config = dict(
    n_layer=9,
    d_model=96,
    n_experts=256,
    experts_per_token=8,
    d_expert=32,
    d_shared_expert=0,
    activation='swiglu',
    moe_layers=[0, 1, 2, 3, 4, 5, 6, 7, 8],
    router_score='sigmoid',
    normalize_top_k=False,
    routed_scale=0.25,
    balance_loss=0.00237,
    balance_bias=True,
    init_std_router=0.00624,
    lr_router=0.00277,
    n_head=3,
    n_kv_head=1,
    head_dim=32,
    vocab_size=2048,
    norm='rmsnorm',
    norm_place='pre',
    norm_eps=1e-05,
    positions='rope',
    rope_base=10000.0,
    rope_fraction=1.0,
    qk_norm=True,
    attn_scale=0.177,
    tie_embeddings=False,
    parallel_block=False,
    init='normal',
    init_std_qkv=0.051,
    init_std_o=0.0,
    init_std_up=0.051,
    init_std_down=0.0,
    optimizer='adamw',
    lr=0.00305,
    lr_mult_o=0.741,
    beta1=0.9,
    beta2=0.98,
    lr_head=0.00621,
    warmup_steps=241,
    schedule='wsd',
    decay_fraction=0.948,
    decay_shape='linear',
    final_lr_fraction=0.0,
    batch_tokens=32768,
    seq_len=512,
    doc_mask=True,
    train_tokens=345700000,
    steps=10550,
    dataset='wikipedia_en',
)
Below are experts of layer 3 (counted from 0) of a mixture-of-experts language model. Rows are named router (the router's row for the expert), gate (a neuron's input weights, with its number), up (a neuron's input weights, with its number), down (a neuron's output weights, with its number) and show model dimensions 0-95. Each number is 50 + 10 x the weight over its row's rms, rounded and kept within 0 to 99.
Before each expert's rows: "raises" lists some tokens whose logits its average output raises strongly, later layers aside; "mostly gets" lists some tokens that are sent to it at least half of the time. This comes from a sample of Wikipedia text that the model never trained on.

# expert 92
raises: "n", "ne", "at"
mostly gets: " Bro", " W", " Ben", " Bar", " won", " B"
router:41 44 50 54 32 58 52 59 55 49 57 41 51 38 23 58 41 65 38 43 42 49 59 37 46 48 55 31 55 44 58 56 44 53 66 32 48 58 61 52 45 28 55 44 61 46 55 58 47 60 49 54 46 66 66 41 53 51 59 63 44 35 48 57 41 64 55 60 33 66 58 65 48 48 55 66 45 45 46 45 63 51 49 70 52 63 38 50 59 31 35 59 54 43 54 66
gate0:43 63 51 43 43 48 50 52 21 55 42 43 54 34 46 41 54 70 50 49 28 51 49 49 54 60 49 45 29 23 55 61 51 60 61 63 43 50 56 49 64 42 42 43 46 43 39 41 44 39 41 50 55 53 58 46 40 54 65 62 50 32 47 51 54 62 63 31 38 38 41 50 44 57 48 56 55 58 36 57 58 57 74 57 59 56 31 65 52 42 56 48 50 50 36 48
up0:27 55 39 39 45 51 54 39 63 58 58 47 29 54 54 49 39 55 45 44 34 49 44 53 44 45 55 42 45 49 57 42 58 26 61 48 43 68 57 42 45 57 42 42 41 26 52 46 55 61 43 46 48 47 63 44 29 54 52 43 51 54 58 55 46 54 60 53 72 62 60 60 58 68 42 58 61 50 36 52 53 43 31 32 68 55 58 37 59 51 67 38 60 56 45 62
down0:61 68 28 42 50 58 59 36 33 53 52 46 47 63 52 49 46 51 49 58 46 51 37 39 46 47 52 44 55 68 57 54 50 70 53 56 64 39 47 54 44 53 61 50 52 44 52 38 49 35 54 53 43 50 49 45 51 52 34 57 16 37 25 39 65 55 54 51 55 84 47 55 55 59 40 47 49 47 59 45 60 60 46 51 37 55 58 44 68 54 50 52 51 56 65 58
gate1:49 48 37 42 34 52 52 65 55 40 53 70 36 48 52 73 48 45 63 43 44 31 47 40 61 51 59 47 60 47 60 46 63 68 60 49 48 56 50 51 44 48 34 58 54 43 48 55 44 52 36 43 59 66 46 40 65 63 40 43 46 41 57 53 59 45 40 54 40 42 40 50 53 38 45 70 39 22 59 22 46 47 45 36 49 40 47 39 53 56 61 48 51 38 53 33
up1:46 42 61 40 51 49 34 34 54 51 62 48 46 49 62 34 35 59 46 41 56 60 52 42 36 51 40 47 62 63 48 65 34 38 45 57 48 45 47 68 38 53 50 52 44 52 52 50 58 44 50 63 43 37 58 56 60 51 66 53 50 46 57 47 58 60 45 72 54 72 56 48 50 68 38 52 58 75 54 66 38 33 29 63 35 43 61 52 54 45 36 49 67 44 50 56
down1:52 45 54 60 52 52 43 69 41 53 39 43 68 55 47 51 53 39 62 38 54 48 69 49 62 61 59 48 53 48 26 54 43 44 58 49 44 43 44 46 43 45 47 40 65 60 36 42 38 57 60 69 67 51 51 55 84 55 66 67 46 59 41 53 41 50 56 42 39 38 49 44 48 66 52 60 42 43 44 51 36 44 43 55 26 68 54 57 45 51 58 67 50 46 56 55
gate2:52 40 50 60 62 58 58 53 45 53 46 67 70 45 47 51 27 61 59 62 36 54 51 45 47 50 56 46 48 34 65 33 61 55 48 45 49 61 42 64 48 55 30 65 55 48 27 47 54 51 67 50 61 55 49 48 45 36 46 37 40 45 59 59 51 54 52 38 44 40 51 72 47 53 42 61 51 59 54 60 47 54 57 58 54 39 53 54 39 18 50 38 70 43 36 56
up2:36 58 42 48 69 33 51 53 50 54 56 43 44 60 56 49 57 59 50 50 36 56 42 51 40 62 51 63 51 66 35 59 64 42 64 52 36 50 41 44 47 37 39 50 61 44 53 54 53 50 24 73 51 56 63 58 26 36 60 48 50 55 49 68 49 61 59 53 37 55 64 56 59 53 40 67 41 58 54 47 44 52 40 42 28 48 34 36 58 55 44 55 46 64 59 43
down2:63 65 33 50 48 56 48 54 47 46 48 38 64 56 52 55 42 40 40 39 54 29 56 57 41 55 38 50 63 38 64 45 39 53 41 23 64 50 53 54 59 48 55 48 53 46 54 45 52 54 56 34 51 71 49 64 49 45 57 43 44 36 72 47 63 66 52 59 54 53 46 58 50 57 55 63 49 43 55 40 39 46 60 58 40 47 63 35 48 44 67 23 54 76 46 52
gate3:71 47 53 40 44 49 45 40 74 47 41 60 45 39 42 53 52 52 62 55 28 34 46 48 43 59 46 75 46 48 45 36 30 49 53 65 46 36 59 65 52 40 52 53 45 42 54 49 39 43 47 43 34 39 51 51 52 75 50 45 45 52 46 62 59 61 62 36 44 36 65 43 49 42 36 50 51 46 60 44 45 65 62 37 40 39 35 47 50 37 49 61 59 41 52 34
up3:41 55 53 55 65 52 60 43 38 51 51 33 61 68 51 32 42 62 40 43 47 74 44 57 47 70 41 38 43 47 40 63 49 23 38 34 40 41 69 53 26 55 73 49 48 40 49 51 51 54 44 49 58 44 50 60 46 50 63 38 57 52 53 40 42 67 53 46 50 56 42 43 60 59 51 48 54 43 42 63 48 57 33 50 58 64 43 58 53 71 43 56 44 48 53 44
down3:60 61 50 37 54 41 54 56 43 61 69 43 64 53 49 62 61 39 52 59 65 60 49 42 42 59 43 52 49 45 57 51 52 58 54 47 50 37 48 57 33 39 44 36 52 64 62 42 59 21 43 53 49 41 55 40 55 58 49 53 25 40 49 45 59 36 44 45 52 65 56 47 49 57 50 66 33 49 36 45 33 45 34 56 46 40 50 53 66 37 60 60 30 46 27 58
gate4:43 54 57 54 48 65 50 45 47 53 51 51 60 44 43 65 48 78 37 66 57 53 47 47 40 27 62 38 54 52 42 38 57 72 32 56 64 42 58 57 58 50 50 47 54 35 59 70 56 58 52 63 65 46 53 50 47 53 47 55 45 58 55 36 40 47 55 53 52 57 43 46 42 50 64 17 70 49 57 55 47 59 58 49 52 36 42 65 57 62 55 39 42 40 65 52
up4:51 63 60 54 34 50 44 50 54 55 52 50 56 40 49 54 40 41 52 44 45 62 64 52 63 48 47 54 42 50 49 64 64 46 55 46 69 61 34 54 48 73 41 62 51 57 54 64 30 30 60 63 49 63 45 61 55 36 61 56 36 53 63 56 53 44 71 53 21 49 59 49 40 57 49 47 39 48 61 58 57 49 50 39 36 45 57 42 57 62 56 74 64 51 42 64
down4:35 69 59 50 37 50 39 61 59 53 32 67 57 37 34 53 49 38 52 64 48 50 51 32 52 56 56 40 48 37 57 40 48 45 52 49 40 47 42 39 60 25 42 64 45 54 41 51 42 48 51 43 61 67 38 51 44 58 59 50 63 44 71 71 53 65 50 45 62 67 29 53 46 53 54 41 47 39 57 57 64 62 45 54 56 51 55 59 49 51 37 61 58 49 31 61
gate5:48 50 68 56 43 49 37 55 38 44 65 41 43 34 47 63 68 66 53 58 39 44 58 48 56 50 48 64 49 59 59 48 57 43 61 53 53 39 36 77 56 49 46 46 64 48 37 52 40 44 50 77 53 61 43 43 48 55 35 63 46 47 55 37 49 49 63 58 40 56 50 49 43 59 70 45 39 43 47 57 60 21 36 51 53 62 52 47 66 58 43 42 64 55 38 58
up5:51 60 25 48 42 47 34 50 49 59 40 51 55 58 53 46 36 49 46 37 52 44 39 61 48 63 58 36 59 31 51 51 37 46 38 51 52 59 66 65 40 48 53 68 63 56 68 46 55 53 30 50 62 42 63 69 73 40 65 44 55 51 61 53 50 60 51 45 64 47 50 57 46 43 50 50 49 75 36 37 32 59 65 59 45 49 49 44 42 51 44 37 49 47 62 47
down5:43 64 55 71 30 53 46 52 43 49 35 45 50 49 43 48 53 30 37 36 60 43 60 64 47 49 30 28 32 44 52 45 46 49 46 36 43 46 49 41 44 38 46 35 44 42 54 33 45 61 36 32 54 51 40 36 52 50 75 44 61 48 49 71 44 63 55 51 46 48 51 67 50 58 45 54 36 56 61 68 40 47 50 63 48 50 55 58 48 45 59 57 65 45 55 57
gate6:46 31 56 66 52 72 32 30 58 55 52 61 72 59 42 48 38 55 49 32 57 56 44 41 63 39 55 41 50 49 34 56 51 44 65 54 29 39 51 48 42 38 47 37 43 37 65 41 47 37 61 63 62 43 69 57 49 44 61 31 54 43 69 48 44 44 47 50 38 49 47 50 40 52 41 30 43 48 42 44 57 43 49 40 39 54 50 44 53 46 55 58 53 57 35 57
up6:54 53 46 34 55 40 74 60 57 45 40 48 30 44 57 43 52 42 61 54 57 46 45 61 45 40 45 62 61 63 53 47 64 60 39 48 72 59 47 45 57 63 38 63 46 64 34 57 58 69 50 42 42 61 42 42 40 57 35 58 41 44 49 48 33 51 42 62 68 58 39 49 46 43 55 68 63 49 68 60 41 51 48 51 56 56 71 46 49 43 38 60 36 36 49 40
down6:39 30 52 54 52 60 49 32 50 57 61 45 52 52 33 43 54 42 43 39 45 50 51 41 43 44 52 38 43 27 50 44 46 41 49 48 35 43 65 54 37 41 39 42 45 33 52 41 41 40 46 62 38 39 44 35 42 52 39 46 60 48 63 61 42 37 46 57 47 42 72 66 46 43 48 53 33 57 64 51 50 33 37 31 58 66 38 49 40 37 56 43 54 43 72 58

# expert 120
raises: "iv", "r", "ri", "ro"
mostly gets: " dis", " ·", " Mar", " Cor", " War", " Mi"
router:37 44 46 49 36 48 63 58 47 47 33 36 41 56 21 36 45 56 34 45 58 58 51 62 26 40 47 38 60 47 48 40 35 46 52 35 59 58 66 51 53 39 60 41 69 54 66 51 59 61 50 40 62 56 64 46 51 37 48 60 49 58 40 50 40 61 45 32 41 57 54 59 41 26 53 58 51 54 39 46 70 54 53 62 56 58 42 49 50 40 41 56 46 47 50 51
gate0:59 44 50 43 37 63 41 39 44 67 57 40 45 50 45 49 40 43 46 36 47 67 68 57 34 43 64 45 54 40 40 64 48 43 28 46 52 46 61 34 45 53 47 50 37 45 41 49 76 54 43 63 56 50 59 70 43 50 48 52 41 56 66 62 34 54 51 55 57 66 38 43 73 29 35 29 42 52 55 50 55 46 42 56 40 59 49 55 47 41 48 51 55 43 47 63
up0:53 48 39 55 31 74 70 35 44 42 49 46 34 48 37 53 56 57 46 53 65 43 37 51 53 51 58 38 67 58 57 40 45 34 44 43 62 36 56 47 48 66 56 41 46 38 52 31 60 57 53 58 64 39 33 51 38 61 38 53 43 66 40 50 57 43 51 31 62 45 38 52 65 39 52 45 49 45 58 58 38 61 47 46 55 40 36 60 37 51 56 58 67 54 54 60
down0:51 52 55 41 37 48 29 70 46 43 28 31 41 51 64 38 44 39 42 41 68 52 35 49 57 55 39 48 46 37 62 45 49 50 34 55 41 50 51 53 41 49 38 41 53 56 52 42 41 65 51 54 50 47 58 59 55 52 73 53 58 40 57 65 44 55 51 41 50 59 58 54 35 66 44 37 58 80 67 45 62 58 50 54 53 61 48 48 34 67 42 49 52 51 63 43
gate1:28 36 40 62 37 49 51 67 51 58 51 52 53 46 40 60 48 40 59 53 48 66 49 56 56 39 43 47 55 57 55 27 48 45 51 56 42 46 58 36 50 55 50 47 59 53 68 53 53 48 57 37 65 62 48 45 68 43 42 58 54 65 37 42 48 32 54 45 35 42 41 63 58 51 25 46 50 27 59 51 65 39 58 45 77 44 46 40 51 42 47 50 36 63 62 56
up1:34 39 46 48 58 62 42 62 56 39 62 50 45 55 51 51 52 35 56 62 52 36 58 42 45 42 51 49 60 63 46 41 44 56 70 47 29 49 37 50 50 61 64 44 46 46 75 50 43 58 50 58 65 50 45 39 56 48 58 57 43 53 65 29 66 35 59 42 28 44 33 54 27 56 28 51 55 64 60 55 57 47 57 45 56 59 52 55 53 55 61 47 59 42 62 64
down1:54 59 61 54 63 53 27 40 51 53 53 37 52 41 53 25 41 44 62 34 55 55 62 62 62 51 54 48 54 50 57 37 63 72 52 58 34 44 72 54 58 33 61 52 35 58 34 42 51 47 61 55 45 46 51 43 57 60 55 59 48 62 61 27 50 38 52 44 59 67 62 43 44 47 50 43 51 40 56 49 58 43 49 36 29 40 46 47 43 61 47 55 38 47 35 55
gate2:40 39 39 31 46 40 42 57 46 59 47 34 60 66 42 64 43 60 62 50 44 51 60 53 54 59 57 63 58 53 52 59 76 62 54 54 34 53 51 47 61 45 40 57 67 55 46 59 32 50 49 51 61 60 54 44 57 41 66 57 53 61 63 51 47 65 63 49 62 63 48 72 52 30 51 57 48 62 47 41 67 62 67 52 49 64 68 42 40 42 51 56 40 61 48 46
up2:64 62 51 57 59 37 51 66 64 42 55 49 55 42 58 49 51 43 58 45 56 65 50 36 44 31 43 40 46 38 48 41 44 44 51 39 49 35 35 42 48 50 43 53 44 40 50 58 58 48 55 51 32 52 40 52 36 48 39 65 45 45 50 64 65 31 56 52 22 38 73 40 43 48 42 62 43 33 48 47 40 48 42 47 47 47 39 53 54 71 60 53 41 59 28 68
down2:43 61 51 64 50 38 62 66 40 49 58 30 55 37 50 34 51 51 38 40 46 41 52 50 60 41 33 61 58 55 49 44 48 71 65 45 61 45 55 52 45 49 53 53 59 51 45 39 65 72 42 39 53 46 37 42 48 45 63 46 53 39 28 40 56 66 69 56 61 52 37 34 48 42 55 59 49 40 52 61 64 57 44 63 52 62 49 56 59 55 35 54 50 77 50 60
gate3:40 32 31 43 58 29 47 48 55 41 25 52 62 36 40 57 57 53 47 53 52 50 43 35 63 37 63 50 61 48 51 55 47 40 66 46 43 66 47 52 52 51 60 52 57 50 57 60 29 51 66 54 62 51 55 30 57 40 60 49 54 67 28 35 47 48 57 39 41 56 53 59 35 49 52 63 48 55 55 50 52 66 57 49 61 54 31 45 43 58 48 45 35 43 64 57
up3:47 66 45 49 47 41 48 55 59 53 42 64 62 55 38 46 47 38 45 62 64 56 32 43 62 64 44 50 45 43 58 60 55 43 49 37 40 57 59 36 29 51 49 63 53 39 64 28 51 49 54 63 54 38 50 44 65 40 52 56 65 65 39 43 52 45 50 40 32 61 32 57 39 42 47 50 27 54 48 45 46 73 48 46 51 49 24 47 54 62 35 50 50 38 47 59
down3:45 57 46 46 59 32 36 44 59 42 56 60 49 55 50 58 36 46 41 44 58 42 56 49 39 61 57 72 65 58 46 41 65 64 35 27 47 66 53 44 41 47 59 45 38 24 62 46 61 49 52 41 56 39 44 54 48 53 51 60 59 42 38 28 45 57 35 52 39 62 48 61 58 49 48 57 52 62 53 50 41 38 49 34 58 53 55 32 52 54 48 43 55 34 65 27
gate4:37 69 56 51 60 42 56 46 68 48 52 55 57 41 43 59 49 52 36 49 46 49 52 41 35 47 57 46 39 47 38 35 58 55 55 53 63 68 44 27 52 35 48 50 62 40 48 58 49 53 47 43 58 61 42 55 41 54 46 56 46 56 31 45 47 57 25 39 60 61 51 34 50 35 55 46 64 55 42 53 58 59 63 74 43 48 47 80 43 52 50 47 68 38 39 47
up4:54 46 64 47 40 51 42 52 47 44 66 47 49 64 42 51 70 50 54 50 58 59 32 58 58 55 49 57 47 55 46 45 61 43 40 55 43 48 54 72 49 55 51 47 31 49 59 59 45 49 61 45 45 42 52 33 66 50 54 46 59 29 48 50 57 60 68 62 46 51 48 56 61 66 40 71 30 46 45 29 34 54 39 24 51 59 39 47 68 47 55 70 40 47 58 50
down4:48 32 60 49 52 46 32 50 35 47 43 35 38 66 65 47 56 56 49 35 53 74 45 51 52 34 46 51 67 33 78 44 65 50 66 54 36 41 50 50 48 42 55 41 60 44 58 38 68 52 55 60 38 49 64 50 49 49 67 37 46 36 53 41 39 50 45 67 62 61 42 48 45 61 54 32 50 35 58 43 56 52 43 46 50 58 50 43 43 48 42 45 45 50 38 64
gate5:55 34 41 59 51 48 70 47 33 67 40 44 56 51 47 66 52 51 53 44 44 54 61 39 50 34 61 26 54 33 42 53 33 41 43 64 49 43 47 57 59 44 50 39 32 42 51 51 63 49 49 31 41 56 61 54 42 45 49 62 32 52 68 65 46 47 40 43 36 47 58 61 61 32 43 42 50 43 62 62 52 46 69 48 40 39 42 52 41 63 47 61 55 55 41 61
up5:46 52 55 66 31 58 26 51 47 33 51 48 60 51 48 37 44 43 41 45 52 52 54 49 56 55 48 57 36 53 39 42 49 59 48 34 42 57 63 53 36 47 56 70 40 51 52 62 48 53 64 66 52 49 65 46 61 48 47 43 56 36 39 36 41 48 41 70 64 48 39 46 56 59 49 39 46 51 58 46 50 48 40 61 70 58 63 65 74 37 36 41 48 53 76 54
down5:56 42 41 50 34 49 35 38 56 50 50 35 51 52 45 31 62 49 48 44 46 33 55 58 59 51 67 68 35 43 44 40 44 69 52 55 55 56 57 46 41 47 62 42 40 37 68 51 53 50 64 62 45 48 47 59 43 66 50 53 43 64 51 57 36 39 44 36 38 43 44 59 59 47 49 81 48 53 63 51 29 55 66 36 50 62 33 59 50 54 57 59 61 41 61 54
gate6:63 21 57 52 33 65 51 51 32 53 59 31 58 38 48 72 54 52 50 51 56 63 54 50 31 27 60 49 58 52 43 47 46 41 42 42 62 43 53 56 47 36 56 46 61 57 45 49 48 58 49 35 50 56 51 49 50 52 34 49 41 38 38 53 56 43 32 43 34 75 51 42 64 55 54 58 40 42 62 53 56 53 51 50 33 41 60 53 58 54 55 67 61 56 46 64
up6:47 49 48 56 59 39 40 43 42 47 33 47 47 52 40 57 38 52 51 52 47 60 59 25 49 69 51 36 51 36 47 48 45 58 61 36 50 57 43 54 57 47 52 53 40 43 62 86 43 49 62 64 31 48 65 46 46 44 54 48 59 45 62 49 48 36 42 63 42 38 45 47 66 38 45 43 60 37 61 45 51 37 55 52 40 71 54 47 54 51 39 34 44 49 77 55
down6:51 51 45 53 47 36 50 60 45 41 50 40 67 37 36 60 45 60 64 69 51 61 50 45 51 51 56 35 41 59 35 56 35 52 40 64 52 49 57 63 54 44 46 49 43 24 52 49 37 44 39 37 40 43 58 45 51 33 48 40 40 53 53 51 49 51 51 42 55 30 53 47 58 44 32 48 55 50 73 74 51 45 51 47 50 36 40 65 61 74 63 56 68 43 62 52

# expert 31
raises: "ency", "all", "\n"
mostly gets: "|---|---|", "See", "---|---|---|---|", " Country", " List", "±"
router:45 39 66 54 47 46 54 63 51 38 48 42 43 43 22 54 34 61 21 46 37 65 43 57 47 64 54 34 59 53 48 46 35 54 51 40 55 64 55 55 42 55 67 33 65 56 51 51 51 55 40 40 52 61 59 48 53 55 59 54 48 54 40 34 51 48 59 53 45 54 63 50 65 53 38 56 63 42 49 58 55 56 43 53 56 54 58 65 76 50 31 43 41 52 45 66
gate0:50 65 38 38 47 51 44 61 30 58 63 50 51 43 39 50 36 55 28 23 46 45 44 40 35 58 47 43 49 52 56 45 54 44 41 58 48 53 59 50 59 56 54 49 66 75 43 57 52 50 46 48 38 55 56 72 48 68 79 43 51 49 58 48 60 46 60 48 38 45 41 29 59 41 61 64 53 44 52 51 57 56 43 59 46 47 46 55 53 63 48 32 29 44 45 51
up0:53 35 62 56 49 77 59 48 46 47 62 46 48 48 65 45 44 51 62 47 42 53 66 49 48 48 42 52 51 34 39 49 41 49 44 61 36 49 51 57 54 57 49 49 52 46 56 40 48 49 35 58 65 51 55 53 48 36 62 62 53 53 27 43 43 49 40 51 58 60 36 56 61 66 44 55 34 46 48 33 44 35 65 48 63 61 46 66 36 55 75 63 52 69 41 72
down0:41 50 46 43 43 49 44 46 40 51 46 48 62 56 44 33 52 48 63 51 57 62 44 33 47 46 26 61 41 48 54 44 61 62 50 52 39 50 30 43 42 24 43 42 43 43 50 57 49 51 54 59 57 44 39 43 39 50 64 55 42 58 49 75 30 67 52 50 60 50 59 52 52 30 50 60 51 44 38 58 33 53 55 51 74 63 41 66 42 38 57 57 43 54 68 62
gate1:52 39 61 42 52 56 52 78 50 59 54 33 48 45 57 52 42 43 46 49 63 46 54 57 42 38 54 49 28 50 52 53 28 64 53 68 42 56 42 36 50 48 34 53 41 34 39 29 30 62 47 44 62 50 52 57 37 52 51 65 47 43 50 56 41 62 48 41 68 57 69 58 59 58 44 57 57 52 59 46 78 55 62 53 61 55 39 41 48 47 43 44 50 58 46 51
up1:46 56 42 45 54 60 43 61 48 38 51 59 71 47 44 35 39 50 40 55 51 65 56 46 53 53 46 69 45 55 55 38 51 62 48 42 39 76 47 46 45 36 45 57 42 42 57 55 71 37 65 37 36 34 57 42 41 57 38 54 57 60 52 50 54 57 62 61 36 51 60 50 38 48 54 40 48 61 62 53 37 48 64 41 53 42 64 34 65 42 26 59 58 48 65 65
down1:56 36 26 49 33 53 58 38 40 52 53 68 53 40 36 60 46 59 61 47 54 74 65 54 59 41 68 38 44 43 48 47 50 49 46 51 44 51 51 63 62 46 50 48 51 45 48 63 53 50 37 69 52 69 43 54 47 58 58 35 31 50 59 65 29 42 58 52 52 50 62 46 39 40 69 43 42 54 52 43 68 51 54 57 59 62 44 50 61 51 64 62 51 30 50 47
gate2:54 39 55 54 49 34 57 44 46 40 44 51 55 54 45 51 46 37 42 52 54 73 28 59 45 65 51 43 52 75 54 57 48 43 38 56 29 41 35 50 50 56 47 51 56 36 36 39 63 39 42 37 41 42 59 47 61 46 34 36 44 63 41 46 40 47 53 54 53 44 61 50 70 46 37 35 45 72 56 53 46 52 43 40 56 43 46 53 73 51 45 55 75 60 50 43
up2:41 38 58 34 48 62 58 59 47 32 47 32 37 47 61 40 42 59 65 43 38 46 42 63 62 57 38 63 46 38 59 46 63 54 59 55 67 49 42 65 58 56 57 52 66 53 52 49 53 55 67 54 57 48 47 61 29 56 36 50 38 58 53 45 60 55 57 55 45 40 35 49 60 47 59 41 37 49 62 42 38 31 39 42 47 33 66 58 40 68 60 56 44 58 50 64
down2:52 57 72 65 41 50 52 59 57 43 49 45 47 61 50 28 59 45 64 55 43 56 68 47 38 42 39 64 38 39 38 29 38 37 49 48 20 58 60 47 56 33 42 50 66 48 52 53 60 60 66 48 45 53 38 46 46 50 39 56 25 58 52 50 58 54 63 45 51 58 31 58 58 52 31 62 58 46 45 50 49 38 60 55 45 51 38 45 41 58 43 55 44 42 59 49
gate3:39 31 53 35 58 44 43 46 59 60 62 48 55 58 35 55 30 74 53 45 57 44 57 60 48 59 65 57 40 53 59 48 31 45 55 39 47 52 54 52 48 56 67 48 54 38 54 56 47 39 45 39 36 57 50 66 47 64 55 36 53 45 59 54 48 42 61 68 60 55 48 39 48 63 77 48 68 53 58 41 53 52 65 57 32 65 56 54 51 58 29 55 49 58 38 55
up3:49 42 58 48 43 47 65 37 47 47 44 62 48 37 61 42 64 34 40 46 41 67 44 53 37 42 54 36 55 35 52 29 46 40 43 33 49 61 52 58 56 24 47 42 44 45 42 33 63 52 38 58 50 51 42 42 52 46 30 57 47 35 57 63 41 38 51 54 41 54 56 50 39 57 54 65 54 53 38 87 53 50 34 50 60 58 45 45 52 54 52 48 40 37 55 45
down3:50 32 53 47 38 62 56 45 41 44 43 48 57 57 44 47 53 33 71 56 39 55 52 56 56 67 56 40 27 36 44 30 58 65 50 58 72 54 48 53 62 43 49 33 65 50 41 38 55 65 52 43 45 48 37 55 44 52 43 36 40 51 56 66 66 48 48 57 53 43 59 55 33 49 39 46 44 41 48 69 33 46 51 42 61 62 70 47 40 46 39 31 46 49 50 52
gate4:49 59 44 51 40 40 39 44 47 50 40 53 62 52 54 70 51 46 50 66 44 50 37 51 42 52 51 37 66 57 40 41 59 41 46 47 59 49 57 37 53 50 48 47 67 55 34 65 61 54 32 42 51 58 37 36 24 40 51 44 40 41 43 70 52 36 47 57 47 58 58 48 55 51 38 65 60 47 21 66 51 47 41 35 52 55 44 56 47 42 46 45 60 69 64 34
up4:43 58 37 54 48 45 61 56 39 59 53 40 53 63 50 38 52 39 61 41 54 39 59 44 52 39 35 51 36 47 49 63 43 69 60 63 40 56 57 62 47 65 51 58 60 54 55 29 33 49 51 44 56 42 62 61 58 47 46 44 47 58 57 54 52 58 73 57 49 42 42 59 22 42 63 33 44 61 74 46 61 53 55 57 68 52 55 45 46 40 59 58 53 30 39 49
down4:48 50 58 49 54 46 66 58 36 39 65 52 42 40 29 33 59 46 56 64 42 62 46 58 53 60 41 58 59 51 39 45 58 43 55 64 66 43 57 48 36 44 48 38 57 53 57 45 37 43 48 59 50 47 62 56 39 57 49 72 43 56 59 42 54 44 58 51 52 65 29 39 52 38 46 45 65 39 48 60 54 33 49 57 39 52 19 55 64 46 52 53 39 48 57 75
gate5:37 45 43 73 33 47 46 42 55 56 59 59 40 39 37 46 25 60 55 49 51 46 60 75 50 56 51 54 51 59 53 40 51 27 57 48 42 52 69 47 44 51 50 35 40 34 48 72 57 57 66 52 47 58 49 51 49 58 56 46 56 46 52 40 65 46 49 45 46 47 46 49 42 48 43 46 56 39 34 37 65 51 50 35 61 56 43 56 64 55 24 56 31 62 44 61
up5:49 38 57 37 44 54 67 52 33 51 39 37 69 64 69 47 68 56 56 43 45 62 54 35 40 37 67 41 42 55 37 44 58 54 31 57 43 41 54 37 48 43 46 55 59 55 50 42 60 45 43 40 45 58 39 49 52 35 44 43 37 53 55 64 41 57 44 53 57 51 40 56 55 48 46 70 36 50 68 60 52 40 60 64 50 45 54 36 30 39 60 63 59 49 59 31
down5:52 53 47 50 44 70 63 56 60 52 50 53 53 33 36 54 56 47 56 54 44 63 50 62 52 55 44 33 51 53 53 50 52 56 76 60 70 60 73 34 56 64 61 36 49 54 42 47 70 51 69 61 51 70 47 45 43 37 30 41 64 50 63 46 42 38 51 47 45 35 56 58 43 47 44 48 41 46 50 57 45 61 45 49 51 66 69 44 37 47 46 33 60 54 56 65
gate6:49 55 54 65 41 51 59 43 48 52 50 52 46 34 30 61 57 52 32 49 43 34 48 39 48 51 47 46 44 51 31 64 34 36 45 55 40 47 74 45 71 67 47 27 50 39 45 42 33 42 39 54 54 57 59 43 32 54 63 52 54 67 46 50 56 52 70 42 52 46 55 68 55 52 71 37 49 30 59 53 41 61 57 43 56 45 48 58 57 40 49 53 51 48 46 59
up6:67 51 69 75 56 49 41 52 55 52 43 61 61 22 49 55 53 66 41 53 33 52 56 28 56 55 45 55 51 59 34 68 60 35 41 68 43 42 52 47 49 55 55 49 35 52 33 49 48 53 59 52 48 66 60 41 60 48 59 54 45 43 48 50 50 43 49 44 34 43 39 60 38 59 50 40 45 53 58 70 51 49 31 41 42 56 50 68 66 51 51 57 43 37 53 53
down6:50 63 44 38 41 31 49 46 57 53 21 45 47 51 48 52 61 52 45 57 55 42 51 55 27 47 68 45 61 54 53 43 64 60 37 36 66 37 45 45 53 48 50 69 60 33 44 47 29 57 64 38 54 53 63 41 42 33 42 45 47 64 45 53 45 46 39 58 46 46 67 34 49 41 52 49 42 69 47 56 46 48 50 55 39 65 68 46 50 48 46 49 66 57 55 32